Experts of a small language model.
Size: vocabulary 32768, 49.5M parameters.
Experts: 6 picks a token, a shared expert of 64 neurons.
Training: 377M tokens, 2878 steps.
Below are experts of layer 4 (counted from 0) of a mixture-of-experts language model. Rows are named router (the router's row for the expert), gate (a neuron's input weights, with its number), up (a neuron's input weights, with its number), down (a neuron's output weights, with its number) and show model dimensions 96-191. Each number is 128 + 24 x the weight over its row's rms, rounded and kept within 0 to 255. Numbers have three digits each.
Before each expert's rows: a language model's description of what the expert responds to; "raises" lists some tokens whose logits its average output raises strongly, later layers aside. This comes from a sample of Wikipedia text that the model never trained on.

# expert 31
What it handles: Final digits and line breaks
raises: "-", ",", "."
router:122116140197133146135172131092164099160173116128138121113139169123119137130098100143138144146087154141128186134121122100140077133115141154110128110132123135153116126131113102124099124090185105117144093128083087093101140144101073085104102163151165100130172130154142151142157098111116104110
gate0:136110151152117116126125135104154153171107120133110138192131128065077110157121153145137131111104148140130174107130142134134174138127172142146120101145127118117170135124098092167105129135084143152132138144112109138172126138125125166137119125151139141128125117133110120163129104106150101148
up0:161169092088134164102140118126091092117130116105133100075160140127168135139148128103145110125115095134135130119142159169125116135139121132118084132122115176119118114152122147092170125119154129074098104122112124156097120093081118129127194141107081130112114142120164154092163129143121124110
down0:123133129121135149123147116098160145119099126123125143146166164156116160144085138123156173090145126140129135180078134137135150122075127150104092111113089188082137147165131119146136112130096151128121154119142121147103152132114090132162170144115128111111110160099123131124149096131153123120
gate1:092147133144137141133156126125110136131143146122096117088121174107085160158135145148138144150123115146140123116159129101118096095118132139137139114137167133127135111157129116153177111093132150153142123129098155114103103115132116122118140165128100151124109100101073126178102164118122119152
up1:125137120121152126147159150125067118128122108112094115123138141128099157115108165151107111136146125164090137048115119103145129144104148109097155130102138146145133138158114096121200125110094175148124154161130156122112146101132120124113138160115089093089149100110105112149167150132162153139
down1:155102142137127118184115096136144111073116077130128175126154127191136143125137158152131134148149116101087149104126160144103113102117120129113176148163153094119105145140163127154156118097123172139139142161131137127155110120141130153104118111155123161120140161155128113139150151153091127131
gate2:113154111120084095124122110140156150172118113113132099118134129108099126115125138143161171104103124138151117064116144132060143101108112137113108116114099127140140168130134111087160130139141132120160152113108137170126121157091099136152139128116120147125142175135131177167090136125137115043
up2:137101135146143134134092149099107102070154135135125145133140109130167134140131139094110131143123128099142134159130136135163123142162127136128151160127143143142108096120127138174096087100111126139103129128146112102136131135149159136142115157143064126124092117136132107097153108137132163193
down2:124157114126139123114104127146144126150181152136079106149090134100128107139150118152140130166113135178148137109143108129137142163097136165132137114082143139143137117137131115121158108194092145181128168128116117111109109139154150115131107095149121134134084171126115170134141155185119129119
gate3:166075147100142128174144156117094171163130139113128125116137148091121094137114158094075148134125124117122131105130101108123118110122126126164111123152119161147081115133156142171118128108129161118086135089140129072119090127123116132080123114119118122095115144115113112098093115121150113089
up3:128145101139129142122121132143117112153112137127126081150118120124113139147125142120159139135117139086116127143126159116144117154100119114112175142107109128107167095091137130136118124143099093145157093139132134168137148089100139130134116127118156065156075117170087133128168130136145117167
down3:140084142167094108154124114112151148100154158147147105114107148116123115139116123110124104167131144134118121130150141123160133158161121155090148125126067104119131141118127157143109135131163141093157154153128171126115119105119100152137120140142095120089118150097150110144118081130133103156
gate4:149152136148105108108148146118132181121132131122141094166141128104152147095150129149124136107119133123134125083135132113090106139124172168157139170110151161108179148112121116135125119123111143150098144104115097141118101146165095108073115132135119136118119139120143064096106117106096142120
up4:155183139135109143160140141100147175114116148115153150170115145140123086136090158133137182123185151142145119108095091137134147134144116110118091118132145134142139130114113155164103165148140163132087150118072144146097102127136126061130126121137091091100098121125130113164107190107154086108
down4:124153125099126146112079151136121150132123127137107099115105107105110111161127135081085144111098138131116161128121147109141159146118158111126111122090088132103125119160117094155127176161114147133127134128171096160099156133095127152103117106137150114148109107128142167111152144148141119133
gate5:149156151124136127153111160134095138140123118151113108182095111129139163126119115138128167110092135114136110115140129126128136118141117174117127103176157115129147098140121121125144144106156107112134143158138122128137146123131114106177113130144088148120160178132132128144148124096090092153
up5:154135096153151136151131144106083113126131163150121123083080085162149119099144112094149112149092133121138111132137095118159119182110112123123132146188105119133107098123126140142124135079112135163119091145123082119118086122101127111125115105129092114124174129104123100140140110126102118111
down5:124144113148130092127130108096100145089149164114074114113130130194131099176163119142162118128142120131125118105132121128115154151119131120160102168131115099087135084169112107148129156079161104111139171134095135151154086110107129116187094107103133130117137146152165148155135127133115125119
gate6:160116150103106089128093129135101111160106140160157160112111109125144148151128086085093154129122140133110124109137133145099083081164092142137084080116110139140123143109145107107143081129104115163108131132121141135117099108105128119143125164139171092106128158078151144132141076149116124133
up6:138151141102092132153120140102134110128131101124102134121140129139069139152099149144130162069118147174136135087133151100155098107108133180149129111094112122122128163163125188150144116123152125118151105099107089148077097098201180092119139116145140137157112085108138107149162104134097141126
down6:127172122122127173105114136150118113154100143120156126098109122116135117147137123122100107118121147149140104122141159131103142161154136119135108108102124115153164148127136102180133157059144089135133157130085119085085133159112137107122126142088127128129114139134100169122150151124172137090
gate7:161154122130082133145142155138167121140139137123145156116076120118061107143170103155114169146159160082146161107138131120084146109129139137135159139105114107145146136073132113137175150096141136122124109148149151113114151158133142119156117137132166104078119137101111122089122149154102166155
up7:113100136128142133137153111112130156170103133150153073140151151085181114150123132122178099138092110178123094145110121119105098082122159146086138137134175119136074138170124110120139134143135133134122114137153137116155150117139112120120142090104114111124109140115106114132120159160132093112
down7:064125104146143125129099104159138151174096108150139102120100155103126111132068116132103101169104119120116123119131137124101128121170145151134165153156143127117100140115103105132142145149069098105153081084160090157160137202148113114148109151171116082056111147151102072139125109126126134119
gate8:127074159115125109134128105093144186095169143136117122110132143126114133145123106121096136140107122072169124090123133145161136125147122114112119076143135106120104096068166132124124113125108101062130101120089151096125111162156111140085148113175156143092150142119182124141170100137107106130
up8:131103127130124090136104166173134113121140129117082130125133119097127142141132107174073136168128133076110121191108123129127079088115121080112123128158144126125116128126139124136114135115115106124161099131156118104133104103143113153133112128151158108144086131152101158139097109148122113159
down8:160102156159117135119134148152117096119166080137094128090175132121163089124124113111164133136129132138127121116102085135149111117153124112146149153128146091117139120110126154112155158148157147105133114149079134086112160167088130143134109174158134126125123132080134106162133152117139115147
gate9:147155111119116130142156155125116152134105138107140126131140099095166169146135124112107158133125121097139136119134177087109111152145143164131136066166088088146119110097111117161143168142164105098116110121123141071140129101093130130176104119157120156103090204140113112139168136121117090146
up9:137135136137125164155146149133140159118110109112148139132128109107146111163118134122139145098107149104142086126108125098111069157110135151124082128165114071120111156103121137159153139136153133095111099134115136070147147089098139133138172110194121184059114131134072123125171147136144122143
down9:109174104157098161136067139098130126173172168130131134121125105147178119097099118155139109159163118089099152116160127100119137127124121116114124106139145143093099148124118156104136081125144106142112143158143137154124132117117153146089093114148145108115177108113103149116170118131141123082
gate10:129133145140122147130122134149131160146148091131163099152146087101098154149117118152134105159088121158127106150163167154079134156147147101159093094112133119123156156131139119152146136158108112135152151139139160097168134120138127103150133156125132145097149127131122104136118098117118135132
up10:134081136147144139155133136115139144130117130083133133138141100124129162083112155129106129133119129126143129139130198142149116141106124099127106128170114135164123168139154112172148149160119147100183124087118158123156165158142153116114154141092125111119131101080096103136145158099115170138
down10:133114149142128121142159122142126150139104122112123129114103123171186130114141115105112121104154124140156090111123094142111162155151108130185119150134145130118155121117098129112153087142127100146122161152137096150113120121127142185150103115108178148145118126085158106146139143107075123129
gate11:095143159115129124125198125113145185106168161108158126153168128116155136127126135126109144095112143122151117142161121112175113169172146129167090128142114101097107089122115157132103100132145122097106099163134137164121111097180077044156169107149151168123095107113137129121107148128151128119
up11:112134095133108145118089147144167147170142118100101094170204153083126124182135114122124084091153135138125091109085090139137080105123185132116106099099115132139130138155120140071102093132126125103104133104130155145136130100131132141139119110135127132156127106088153081109155126096135165100
down11:116105136124145088159128083113085131139094170121131151057164135143107105125106153134098118086123133133115133141130109131125113116111149146121118146104118135176132159089132116111142157099101201137142116112126150121107136109173137130119114111152135177086176120093123136093136133117137163174
gate12:125116115094098117129151126102152106093145123138131094137143190142152139145096112103109133148137137111134166147164117079180105098157146110170092116104153084140111163101154091124079171109132113139155112104134147121098098145128127140104104116118134117159113162087109119134177150155139133111
up12:143121147170139140149123183107075140178127152121071153108111082150090122115144122153132121106092103132101091083101133160124124149105129128095168125134130144085140107182101130137161084120125111124132140124106153139137169105150116138142142146139135139146119141174139146081091086128134140124
down12:117149105079105160156175115134116119085101120083105133119116149130089118103123116092130135115185113146139108107152115100134115108099111163104164150168111142156157156177159137148131145152183129148192128130117175089082119111144096125109114142149112132110133153124127120143154133172141127106
gate13:144133116146130111127178134127138140160086132127120117145085154114120145102128086131101158120154119140137147146150112100101167133121141152124134139111158107151130142077172123115133134127169115110121128139106123151160124165139178120135153175180145080147155149125123133066135104146103088146
up13:100135146137118124168103181097111097104138084136134108149087129077106166141116146136140111136056140149132160149113159116114138142151131123138119130133155116116109127123151109158091128120126148135143099078159124125151135138080158131107080122118116129145136136120122100152130123124144086103
down13:152133148149125109125134115120145119076130100161130140157100140077087179154114142126101109116123121113150178132094139134157143158130168138141116137095136111143135153107111103138128134089116179137140106109163147128124126109139118163107099120142147089100124150127138110129071118088092139143
gate14:177100138116100107075109109094074138115142129181115128118130137109124130155093121141106136085098139179161138131111146138142135107189148141102138077131144128116127104093146092122145147107132140148135120175137085158114121121153129150119115147157122105165102073067103169124133127141126106128
up14:133120138150124072105136117130132122188115135134169166100085089101107134185149125198126142119147123145173133157123133147139162135108098151117108097151093118135158083114165115091135116101142143146111098131154105153095120133143159111103104128138135163111099082121140132125089108141149146138
down14:138115121114158135089053104136170130151160121146153106108160109110153130123122152103143134122139107148103144132139154141147113140115147122084150147177116150122092115131141162152138145158113110133098095116133134096108126083118097123112113138102127110078121156078112173155153137130145124091
gate15:119143139124113124146151098093136099140134122137121084103176106099148077136127086084134145099108120150139092126138075124107112134164152111139092133130142139106127151133140125194108129145073151126128163126119125140168042124183109139124126164140162139126143121157124147132130146077124129126
up15:099142154123145145138098160138152190117116172133131112165127133111153115075115156124123112153142127119134126162178114125121136107155150129103114108147119161129113081139110105122065113110155107131143125122138087107090158127107158100121135143112089079114097142142101099175156151167134167163
down15:080159136111129121134113142119155127146121077122121120088154124156143099104131148131083150117161105158126103122122144090099134144073143110126132104136136165136095094100098130135096108087133136161162135105087108099156110139114142132103121148113127138147108159135119115142127108168130099120
gate16:139178139077120163147151118102149107147166149131088167131153129134131136179168147182151129174105111127123154130117118123110090170120125143108128133112153130102111106123130125164139169126157109113119156131113093123152126114091121143103113165108134100099126128113125139137135139140102130104
up16:106096144114173107138151139116121087132155105117110168098120149156141124136139112130159121140110109111133160136140101186133128126102127144094143140157109152095115104116165113138159123124130160164166142117124137161139097172124124148115117128093182155130168163126130111138122108123122102099
down16:158094133141138145132141115168093157151115125095151148138130123186085105141165179076114134141161147151087092136135106105080148124079098129141131123118156119130138133118131139118135106127110121155161150082152121104151124174151123119109099121120172111135106148157123136103140070164104134140
gate17:119085153138140133150140151153094070168061167062117116159139123131092171121084126112076114156159093149148101148137137105125121126161123137073112135151117107123123120167180161150144164171131124152130104152111135138122117138108087142160110150169140149151121092084118123160138096166082128161
up17:140140126110118170145161109136139136111080150112093156116144130138127132135100139123175142106111133107167143097118078118137178139138109152078148139108147129107107120147155129188126121117091138164135117128086135102103127153152119114128124096146108129150092137120099127103160142119130130110
down17:128084139148129162125146136122102154134124156109110139131140111113151125110149147154085123090151091098091132123062125132166117111110139146092157149136154149109130146169076103126134112065098169104123124098150148130119183119148127145150116123132155098120099131129134149126172134135141143115
gate18:120170138131117141138136157099135132103142108107125095167118125116148115102161117168094115120094086111110160160117140137156120167165164137115131143127135116149117105133118098101098163097126134130108176161126121140197190115146151097114110139137124128100144145139090154161141083107094144160
up18:136117141155160173136185149117128112135155136154101143092122116131123124133144133140138128157141121154110140145147164131139125146132097124147161107144081107102126110108134103107160126113165131139097148125109150133109162090200088142104140126084132121098146143101127151142136090080129161142
down18:092124135109094152124104098137077109135111112142118103124130138111134125113130149097164105152147110146125103125138131106134098110142124128080155126106082145109129129140113134128145120142164125108127159105124087131173115131131159122077122178127131152106128148125144153108107158111117089132
gate19:142107117123088091121157131099118169143134145115117140153140103101096131128129146114149141137149114148196127134096112139125108159160149118116120148160139130157164130118163152110132133123101136111142096157116104121138124142137095099133091200143131110119139152144159111136157115131125180121
up19:142114122124158116119148122136142121153138084116145135122166091120125172118120175125142173124123101143147176172131119173152129149127150109107141138142102137155146122154116166130150127114113106114126126161123082114129118170137099111110129178098086161137160111152141089156205122119111165137
down19:132109086124143162169112174120187121100102124152202108149126114121106112131137129150110127134158115122116119105160091165089129169101117111154102159158125142126132113156096125099140127146092130125124143141121095105138134121123119098177149112112076151127158092162140119183140115095110139076
gate20:139094176058130124141121161150154128127108093123125118126116151088160133104161082096128161161135108122113089144120085111148144120169107109137115078157102142097121164138190105139160172100186140141118100183135160096177096109141158106118116124115127150123152129116130097123164104148138130149
up20:116120108104152137114094087134134135137136130107117136162142135101153076103133150104082085127125142112147113144134134094153120160146138149156124127130109164154093152119115089182162148125089105118121148135136195133118140155112141112100144124084144105133127160168108111062110111167087156136
down20:127135123080149149087113118118104112086142127093140150083137160106161073108174127137146156130102142134124106138103124142159158118114157092138106088116138160110146116138089122165090108128148097162139117142126147087082176108135109132144130114118108140173082110079110109118105143114113104119
gate21:133133142102092139140130185110089096174117120130124125124116141132150134110098079130096139141114110086093141125105096133127115129155152133081143166129104135147134164090123121125140129103120100136098115151149127166103156152152105121122122125146157163145085168148128090123121083175099130178
up21:123124149132129158104125123122130118123099135083100144138119112150116116146121180121119142142132107129159107169094165119117126121126092142123138079150136050100118114109128115128114146143108060124122127148127156128180154129117124128123156169100102132109150123160090174086123094123086133126
down21:111113133153109090134128131142128135122147153128112132146124152176122092056109131080116187104127080157182151145139105136176121116136129110106147132089172162134139089106145076131122179109136104107130107142179124149127106105104136105161130129108107128145172151115154154158148141148119114085
gate22:142147146138146097124139123111136139190108146124092097144206095108138116114183148143106151126115105158163113116156143107136123163112167105140134114095164122141107131149121109131109112116077133115115136122120123167162126136130123119150115075138134102120176095086110125116180111104117147132
up22:129105147174089143168095128145116101138165123104143158101137161151097148133111161107083149154154179166124136109132083145110129155130096066121103109145135153157101167175145170134141149141103128148143150125094125114080139144125148122141111164114105113175152142166128134125102106136184143179
down22:154171138144118131168123141097169099119146083151152173154167098130132097095078093140121142119078111133101097094061155113140115106122137103122118097144143142104155126153159134123094112114147105136161114144103136189129087126122147132156163096141140185143140140104089147108104136139174077142
gate23:136115167120113119133183128140152067107118116116144153141126105104145152150133138159113107147167139164147131086092086102143121117154162143130115092186125100105078099152146105128149116111115120137097125122124114150127125125166109167109145183082134140113127094103139147131135162179124134137
up23:110118158123093127117120112145107113099167177117082132130163154141129178141128140154148142120112135133105085158147112101112155166135123114121110134097144122115101143100148059151097110109100089155084144133118131115128146113124158120124116180080087101132133137088145119137189136129159116120
down23:168111154116138137126112124155142070134132142115112100113171164117136096110083135185121115115144145115164104104107133162100131147120145128121128100089070070116094117150108114128162170118145162137133177155131144126118150115137104158117089174150089114101129163148156114125139149136133135107
gate24:122096128108131088129081129140116162086119127109099125110123114111134176109100087156128149128112095114148131108136110124141152120131101128086099121130109110148122119096171108128169149167131106123156096116119134135151092111135121166098102168157118130111155095112146078125137134114097163104
up24:137125150154111136133076125155171135122106142152141107124142145161124131123096158131135135094163106165130122102125122145110115113108130120157133130138153147149173141146053113118149130108143137112120095149082119077100119147097129121160165129120127178095149074130111135119148131095087137109
down24:123162138111153133149144131167158108126129104114086085106156138171165094148124127168107105112125115142133114135122115130102153179115117135131112157154140116146160142098111159126153142137127101106136111140096093165127094113126115098113151085078120119135158120125099127131159130126121085089
gate25:131154150141095117167146123158138145110162089137122137157149119144114127097120147136100146138157103128177136166166154115126143147097115083117131104119133150141136120171136122141142098119148123118128097144097125103113111127122139112123127129084109142084104107102126109152123126151148154183
up25:138116101133167108119107143134165128120092138159096083083123088128137130143165127144166125187094146110148133130133179167150133137146117191136151121161090121136103157133131117113121145074135157143143165095153140135124108143091062161166106148124128113123131128147116127098131172140090120134
down25:082166159108144112112130099160143076135086180126122145100132148144146100153138123142158153133194117128101118124162144133103112154130181161154100090116143143162088118124110087120109130177137129125108113155090160130123121137151075174097128102107151113103157134121129093136145134131115149140
gate26:134155139131137120162160100065129152109082109118136137104191155096093071148156109108119159140123153130133109117120099153106090141148092134126113120168127119092139137142158147150138114107113139100157078160154133120124128137187089159114131150193174105109141175146154120146141121136109137131
up26:111146149137112106121133118126140172129117100127093096135124104115112086127150116083127172104116162111148124100150117102118108108149135148100120126144138121124153127157123145137185087095105115132138094124117161136163171113119086120116153173121124130123133165120159136123129130122118136134
down26:141107114154192132113142125145147120143111177112132100098147120131143167118117137124126119159126146124133165096143131141075097122145121162162077145094120103143109109118147100155145077140110169144114106111158160114135122120146085100115154064101132130111139111107161120077155135106139124126
gate27:105134099137126125111143141095063135116134120140110098107127147142111163121133144114116126122135144167134140127140140109112079144127111118170115144133095117134095111146148147131160139124076107158118154146156111140075162139168088102170078136094089131131153113075139133160118125144094156126
up27:139152091116138121121127138117116121141161158097160136118084148109152100107133078119110136103148120116091084176130154137138135137173106146114122154125085139146139137126153135142128099151162135146121129102113157099107193159131106109164138104170080116148176147089118169152115131186113134158
down27:139173152126148105140134127137167083166081131126141127123105127155106143127140128139116139125132120082137121166108108106167121140120133096104156155128124161147132134082084143099102153164130119143180122104138120120120105128126122187154118127162157129144133148153120111101151142138109136122
gate28:102146140125146152141173130090127132123108119135143145108172172121099150146118091154101112128124082158131133139163119147099093137159135090170106158138145140158137125119138105135116117138135080171111155131139164166081119138154159113132090154126137116113135085113106171110142142124147134128
up28:117113118095121092156118130162153114143073078114145121107174126107141127128119125119139113145082115125119099132139106157141094155160132116129121154154134097126139105130120121129141150131145120128121127127133147157147104089135181108116126125131126160118198101212114146117125089119140125071
down28:164127104127040154136126134114158164106141104135139166123131122154125117110146129142083148122118127138153121139074106116128155139117147138122150114124140148129135135139098147096099097109113094110124114165092146162122075128137114118187101124107145140123090117124156124117120125151125141123
gate29:136139163128069125156135124140130141112155142118127091136114185119127083101117186121136111127076169142134136120158110129130102121115123129159142114094115144148104131087110094138133076149120117111187054131117132143153116114105135118098123157084116102126109146116165144119119140112135124115
up29:084110136126134082133101091113146127142085129162134130155134119136126132146104132122149142119138112172115131153120144158136130158128133158153113127168104121123210104169102123138118112114139137120144096144161125124091125112115113114097150157123140140117136138129090125128134182094123110135
down29:141138092126178134155156172104125165155097114127111101140103113135088106164138118134121112118139137121148151107152176146108117128117136133130104120140108123105141151151076090142146135068148105154184096132153113117150098110072126127139145170157098136122142102096122097123075144128104130118
gate30:109126167125159111101156106146086131092143122172140131155128121109131133080140092175111127162139099146142179141092158129159091118169162108129140074143132123109152117120148088142093150121157137134129142117139124154124127123149130157112108098137091168126179116125112129155096124116142163193
up30:121162148158134125095106089132112117133084076098115131151086127143139161129123125188171145160123127105115131131111140104145144121143136147174154112138120119121084138147154117151092097130134155201130100112070126127095098132136164136125117108120126112132134151132111108162108120136150134112
down30:130181094120142089121119129127161149097096115166161121157117082135168143167145153129126131116139097137087152093118141118128128085111125119133125104150140137104154124101153109174119158130140140156118115099111154163149123134130080120106105142111144086106090148138158145126121157132132115112
gate31:147100135123098131106111115157110100143164113114112146125166139121093162088087107101109146156123109120141160155132132164098119097135127100141135128147118130131111149100136136154133146092099130131117115164130100106146135146115114122101152190141128119108141163131140118125148108111094114170
up31:114146130136109148135167108152121109165104114084109138127087122131109139162050107151112109117149134181113138119148143139118110152130114123124128173111125120097133079146154109155147129140106071116120136144081127124100112114123113135156141129121130076108098122150150165144139135142124165126
down31:139087101145125092128113115113086101104107145131140138103098132131128135083121150122142157098140128139122160134116176134109112090106105113132113111103101113089110125140150127148159153121155125121080146155162114138095134072117118099133160106132139168107136115154132091159168134143186154165